Weights of a small mixture-of-experts language model, trained from scratch on English Wikipedia.
Size: vocabulary 8192, 115M parameters.
Experts: 448 clamped SwiGLU neurons an expert, 2 picks a token.
Training: a variant of Muon for the experts, 1103M tokens.
Below are experts of layer 2 (counted from 0) of a mixture-of-experts language model. Rows are named router (the router's row for the expert), down (a neuron's output weights, with its number) and show model dimensions 384-447. Each number is 128 + 32 x the weight over its row's rms, rounded and kept within 0 to 255. Numbers have three digits each.
After each expert's rows: "raises" lists some tokens whose logits its average output raises strongly, later layers aside. This comes from a sample of Wikipedia text that the model never trained on.

# expert 5
router:083150126172181082150106182139184134120163166162125143165122127118092155109097119136109147148118151184108187059153122127079128135120103090115110144157107093107165096104102147174181081114154102
down0:104190124087084141097096087159107117158027152118117080062114158141108154136104079146143109136035124124168108201106165085134162096097118072137161176106108108158055088147140188163101124097153116
down1:115144052143157156157118116177108145165116205118192133128145148100066145166124103151157062112153089175132076128143095121156147133142128183137141153162125049144108095118129116168234114170142119
down2:102140114162164155143115081172131084117127136120110225152137115143123073127104089189146099061140124041178116172109159093138133108089112131155215134100139113095194105066105119148185173137144097
down3:131135144093106107112167165104094158157123153108132092099130103125065114081119150134152110119133156094141110148103130124146099135127182138147115148129121146109102148156144153163064140123105137
raises: ",", " ", " and", " of", " (", " in"

# expert 20
router:132171123105115066125134153152150081107208115178131117108121160104071131170086111143086194117167170114132159153111148105067072147163211165121102189152170141167144160079124088115104101127116086
down0:132150143102125097138088144143134111148156146043135155137099140112138096103115139089133139112088140126158111109094091084153143081089138118108123104119150085127108067132167183072150176152125126
down1:087078155049130138083153162134136152162115126097074108140171177174149147131145171117152109144047170086154145112074135153138170111111087139119103124135120067157111166165144118168087129124076115
down2:134134087113110145098165129169095163137175070063133100112165138196140138076161099141133207163158150173145130163082085122156206129119131129171139114149117077151132136122175126107151142096130117
down3:123175113126181187122126120089138185093097168129165110015161157146157098098130110131163102115142123137154060100115187123168157135107093088179120098105120140075105130131160081116090149140172171
raises: " ", " first", " main"

# expert 7
router:070171111161177163136061129081127108151124131148157117189153150100118119101124128128124109096183155110117118115092114163130125111129099128110143163099124134137127131101101130096132095156156146
down0:163102147112118118110189156075050128201091185128140141139148154165093110148026128152113139137120164136135087127099145120159085136174129180124118175106106175065110108131131119097146122154177099
down1:150145124113131136090120099123178130114055160108216125107102134091119132122163104165111116189119127154120116167131174147195097093100128121105141130176125105107052109120133059077056184136113170
down2:098125130118086133105153135138134122111141148126162138214139173143083092118157128195116130111117144158136174148076164121152140093120099183069139148064078139117114102103110154147144153162098115
down3:136141096169146088098163135172121120123153110188157149146142104135156148141143106066072155137097148139209154089114122114068122072136144098162058204123213174118103183135100142140186103118089073
raises: " ", ",", "-", " in", ".", " and"

# expert 17
router:041142128145101152157084150130199071097119072163184177114111098075109171184140123123131204142109111151152098096100098157163136164163190132120169131133095148113087146098047140168138107037145137
down0:145109170136149145134087141109106172085112103166108131107146168170131069145082175142105113158104082128128100088149142107181142113152039184124167070090128141181106096076145162159120117114151196
down1:162109142126139173117167147164079121123080093110123154168148168163153143094124104094157105080170110153102113115147128105105151087096128146132101101167083108159123149118120124162117138152130108
down2:106131159134119122089083137138133017181085107088167137113099143136092103130164099203145154097101142080144169083101092147071131180158142094142134185137122142050083121086101072171144166133123151
down3:141096179102129071121126117135089114153097131153143062035180131103089169111138118109131109116136140129085114085141111152096113115153187136134115088110158117116125093149120105128102174090109147
raises: "\n", " ", ","

# expert 11
router:148202118113175131149149148148167109140166106152132085099183174106180159160112107150096171109127187152209107085176192139166079109110135093099108144165180149183127129151169127069132170142151117
down0:102113084119079132095111118158110126092144120135130120103097102129149222109156139162126077118136094101130104145107072175087073124161106155122177143108130163118156145092090108120143124130127117
down1:100115099094181115146121191118094143121072135117127121080110126200161064109146153128145142148123203170083157106143165107095122069120153138115204156088086124113092133092114119121164084088170124
down2:071188183108137133122106073147091134109146136057142115131158145088108178131153136126147119161098145089141138126089186131108170106165123055153154171107121173117143174145150163163136141085155184
down3:073074128125166148169055104175131101083118152066158126126136152140179085078129094111140112156095126098069106114169163164112158175138139086140122100097078125098074147120129138068149104157138149
raises: ",", " ", " in", " of", ".", " ("

# expert 29
router:058138187105167136149159131128141092190157112100087088112155148085133108118115146143141132155140108250101161120160166077141095189168104100119146125255151146142157145134138075109100093111190107
down0:083063143080146152111159058108111087150102074099161122063155140163099117146126128109096124184085172134126128122112169074141135073220143124139111134139151085110115093141103076163159124122064136
down1:163118119166116107118102147084135146102141169138068081144100121109086155117126119156161148122115063101071126126066152086100159155118109134160203168071116160103123197119090140145156179166123128
down2:131130110187117170146107194181124126133115068136117157067117157242120115162129163169159101147134119166161161099107079186148128147124037145117123153151154083184088097161105137113111129233186134
down3:144088169136104171084112091078120131159093161161156127100123074075133168174090118166152184110170172116093171115116162185108160077136092104154061073092117114163186119120135140097180135142181107
raises: "th", " and", ",", "-", " in", " of"

# expert 21
router:148139093163116079144070151134146147104097132197148141120148111057141137183205114128085117138109164115151132115131159161069111088089133133123108116137130145197191121167112107076177125077088091
down0:125091158170166142138083123094143176142145143161183191154166206081128120140095099116106124186128143154098125110178135035128093109141125135126151112092154124125122085095093126104137142113159186
down1:077128101133141118155083132190069100119154097157099167112134119123196175155136032082102135155111119133134150165157138090111123070122114091077075118173147130135099142161108129111159131184107112
down2:122089138127182114164178147166094143175075106098138116123136097174082117069143143102116138130203165117149176136215169146047131143159166118050108134134148117166160104142132185147173113153178178
down3:135084171091124175078105140118058146146134110141151124197101129124101110105090175132136063129161156159143109139106131135099096080099191077114169145155075134127124141155130159079100109083142159
raises: " ", ",", " and", " in", ".", "-"

# expert 25
router:151149148111099162153138158145135140096087161129154131122156163072091153111086125103103141190120072116116112064134183078138083163122116127111085142160132168160064125158120073110102116076110046
down0:106140077102141106148159155096079122159110135178169079107114119102165177139170132151157126132109114074106036195105139084135127094115097132106152131154103111121139125144148113160125106168101105
down1:081108069147055126116119138115191157174149107093177157079106186098089121135112098137130154149116113101155118122082118135092181109093122148118102146173118170127177126103197116157068160120130135
down2:153136122117097153158105183099120181110125114127136113108183153118159173107182133143099177157139129115098110163126092115090151214134155094153097028118074133149088079117188109128100153181074128
down3:108067189103095057103170140125154109156172139120149133140129149100101141128096119098107145092109143131147104194106122136117154145092119132134125132171052138144083122096131140106143120134128126
raises: " ", " the", " a", ",", " other", " in"

# expert 0
router:128160148149188123186119141179151119117124121152087140167154110135140124142087184191128136151137136146143127070135161138149104169126150124135144191175088131179109180149091131142051077095094073
down0:194125131134127135169128096103154087143125168175191111143119178118117091066158165100154087176065121095170149063156107093108125201174128169140164137163136128136164127094180146169111145179183152
down1:124110144116124152125175102128133127147099148153162100183143173121159084095078138115175135128186151107133106082069142155118133073161096140156141134101158052097095117079147104154120063112116109
down2:133146082141135209152079144133129168152092119175083136175146155128169083082114142180092142170111155119100134099139083190197104109169085148127089133112151186154114133127140135121144108096160124
down3:113139085138117127146119095099136114140066171135134116080157110084117116223153083139141098122149128115064085066162084118124119118067103166117190152159157131161117150123183165089176132134143103
raises: " ", " and", ",", " in", " the", " a"

# expert 22
router:076135138167121143105117115133119122151078134139127112102161091116189114184080197179135161128125115144099160129065121120103119173071104169161167091173169166178116181111143119156078146076124100
down0:180148201119123154144111123123153097122114153090138160079138143112156103123190100125124136089148069166135140179127120108158154203168176105098171153096065166117140070054136099118129105091141113
down1:126143102155140075157127155104105082221109146209175133109121137057175072080124180154168185130088072121172197106121160120110172119149171089180133122162094092095095182095153124102160108079108171
down2:129163092137091124125162140079103142119191136125074130110139116121165124158111075155166114095103111101097136086079171136192143159129104071152081114096100086098116117136141108138141159180101088
down3:138188127128141167164115134118151119148095151119091128119141096122172143075078129172086148120083161074144118164111169144152162084103140144076089196086183105178096183169166093166106097067164195
raises: " ", ",", " in", " de", " of", " the"

# expert 31
router:073130147133137132153090161143139115061131118126177104147111073155163156132162112129154137119168116141127173075094076117087065148150130141118161167134136194111108159186101072123119128136161110
down0:117091083102145133136070183162123133160127168163106105115078159150131134073091124149124171119094184183110160157160160117124135108123123134108153135157135139136117152165164117103155160165116167
down1:159035127074115094109171109146116201141105127052170111152127116154096128141118189092139155033158153079131180159106127114139217150107177106138146192118167147148151088172113135073100143089144144
down2:112110167154074146162137143107151128192147148111098113120114161092157129100116091117090124118160159151103099133205189096117171108113123121162082158091122215162090115176116117122112143091074114
down3:129100098094141039109168081144112106195169153136119135163107070129141165058183094109131123117073102090130151169191116159163172144220117184142171163095126125130138140129132133123142069145142101
raises: " ", "-", ",", " in", " and", " of"

# expert 24
router:082160105141141103177094145152243072175107109169126084103146157137150135169114084115153113079156122156119154085157108088136122129130112125132115172149156186178112147177109146127142111108156115
down0:103081158175113140134113081118181136183167156165152158189089157089148156106154156142089086054208127107153166094168077118084129082158156060144137114101182101143093134109176110094210174149158105
down1:087188171114162096155092131089103126153064041044136113140148115117122114124163149152170094092088105071153096149113096120073197183156160174125169115190204135125135172089105104146154136142095150
down2:136084157112157101094098181135174137175112168152143139148121123071121144092114085148105099188124111102126139133092104198150080100112122121146097065200182174183157078091128113078172095088085143
down3:117125096154095128082059134120116140206053183156135171179075156156098097159089111173109129085156109120069100080072123162142152121144142126140137162131114136136112145155087162150122190159128137
raises: " ", " the", " a", " in", " and"

# expert 6
router:137197131083150147167148136139098112176117157122088131113110148069075179105088096148106130179112164160130133161134125064137131164143143229140096152154150137109100172132171129136117067130147149
down0:085070147133115082106168108155125107117141135108122094092153173057186113108116147100139098107232147116141085112135131073151101110151100155148064083113128150070119136156091177097130109095154096
down1:193095168075102164090189163127081134155111129079123067170086116154163077130149125080160129128146058161112081171150144170174181051136158143103177087198131108072103104034131136098115145099117184
down2:099153209103145172105127100093138140125081126035176101127086119136094161137154131198155164108108127194124162106179178140184121062131075090161128141204078101131052127149094181199188158087102147
down3:076108136129103119136155101131133118154077053154148103127099077159167150181197139136168138129112156122103162168106110176212147114137127042114093168158091158103118163139135115233142165122090130
raises: "2", "3", "4", "5", "6", "1"

# expert 10
router:161112139175148127170078167182159076150138195094098118118150058123168120135051095088147127097105153177151207101138136104136138111128189128181110139195152133108133128163052097182095091080134064
down0:137136103067050158134147094139138109140105189113153120186129080119132165149128044121118064083122152139128088165104150154168113121130117102151155114143140112128097154144102122138169117128106144
down1:164095094132119079118124183149084078089122121148173175148093103094140088113181141144100087094170126137072127104099089123143149150161110161055132088138076185132140130130129160105054140140035133
down2:115121125111126182055087186134127127165097125095098145076122105167125153092098082095092141104085108146062176109142090084120115105150106151175079182113105098127100120213090082223106133127178092
down3:131139135136096126126146103110126163143093170111185102134198093144171172127165170109114129114109091091083136130102152125152153109161152184120146040102167147123145027126100178113113117176139111
raises: " ", " the", ",", " a", "-", " in"

# expert 9
router:153127147168165154210197148089115142159149099134071076109199136090107097100139109089120176173113170189159167083101145193139089110164128076124114103156135159155112156131169149185144094123153152
down0:153118147111130123101152143117156178120080167114138152161069129106200150161141128184128113072110111143132101097185115152116168111168068119142110135133132138143150168168114112156147109080153111
down1:088120177131112090090060135140138130121162086124125097170146163132124143139216101122163151140148171113173079138127152131048160146136098086091100128180152132066096129131098126129132114124144119
down2:097138126118151199135136134153175143136119102128144153150164154137101114169142123149095149138177142090113082151146119151174134112104052124174094069106174146106151113109105170142168124122098104
down3:157095171139132143127109173109140098157144144094201193126130163141109146123152096083116069154168077142192157102135127145109108113122110126144136122053135117130118168147124084111133118097125147
raises: ",", " ", " in", " a", " and", " the"

# expert 26
router:062098094100163131175140138181170090131090150071149085181136135103103159142107139142106183098146108150075157131107167077082062117149117092107134168142152145160158167155138134138076133112173096
down0:118117134151131097107100100084077098174128170145169125157154142107082151121097117074141111159116186025124116150174150122157141109135116085076149137137183073110184157114099200136056079114157096
down1:143096095084158113166144090127104117143095138092110134133143149157059150160123157133165146156151151116121110115127131155077081203143112150073063171099115134076101108133118127086102112156102144
down2:166082162094191101141099137159139133148137130100172174113123165146096109101130120117163148138138140148146183109135140068151182154130107140100104088183131108160138101100094139133094127151115065
down3:114068139106191086140164193122099074104123150115097120097125068179156105179127100081182118145139069079122095163128137164098173097125107089116081198157143122110127121079170114141118125083134148
raises: " ", "-", ",", " in", "/", " ("

# expert 12
router:158115134133132090136152177136137103134145162109166155132139128195149154139113163167126173124139141156142163108067128118178116124084138172113123143202153153117152217166162142139090180160132131
down0:100184119123067149137177072133126143124128112136102181091151096128132189131105126101127136116193129116067181144142126096112143091102169116127144143070108192169171164118099054153114140108094111
down1:124116167106107133163126126143199082170080130123090165112147169163146107138134105134158143161136119158045172139201172158086146171171171054038129107118160140067118136131100158117096138106179170
down2:130142126117108097108171074086093118105085123107144101092110100118123115168173148145128133160118140074180102152104116125180129076153094092139174126125120146130104165148083171126149082145095075
down3:117134134141104155161157103110114152177140061150048107121085165164131144122147154143125092120110171117075077133088138189182128140159054085148142174140106104161145093140177114124140196132162203
raises: " ", ",", ".", " in", " (", " and"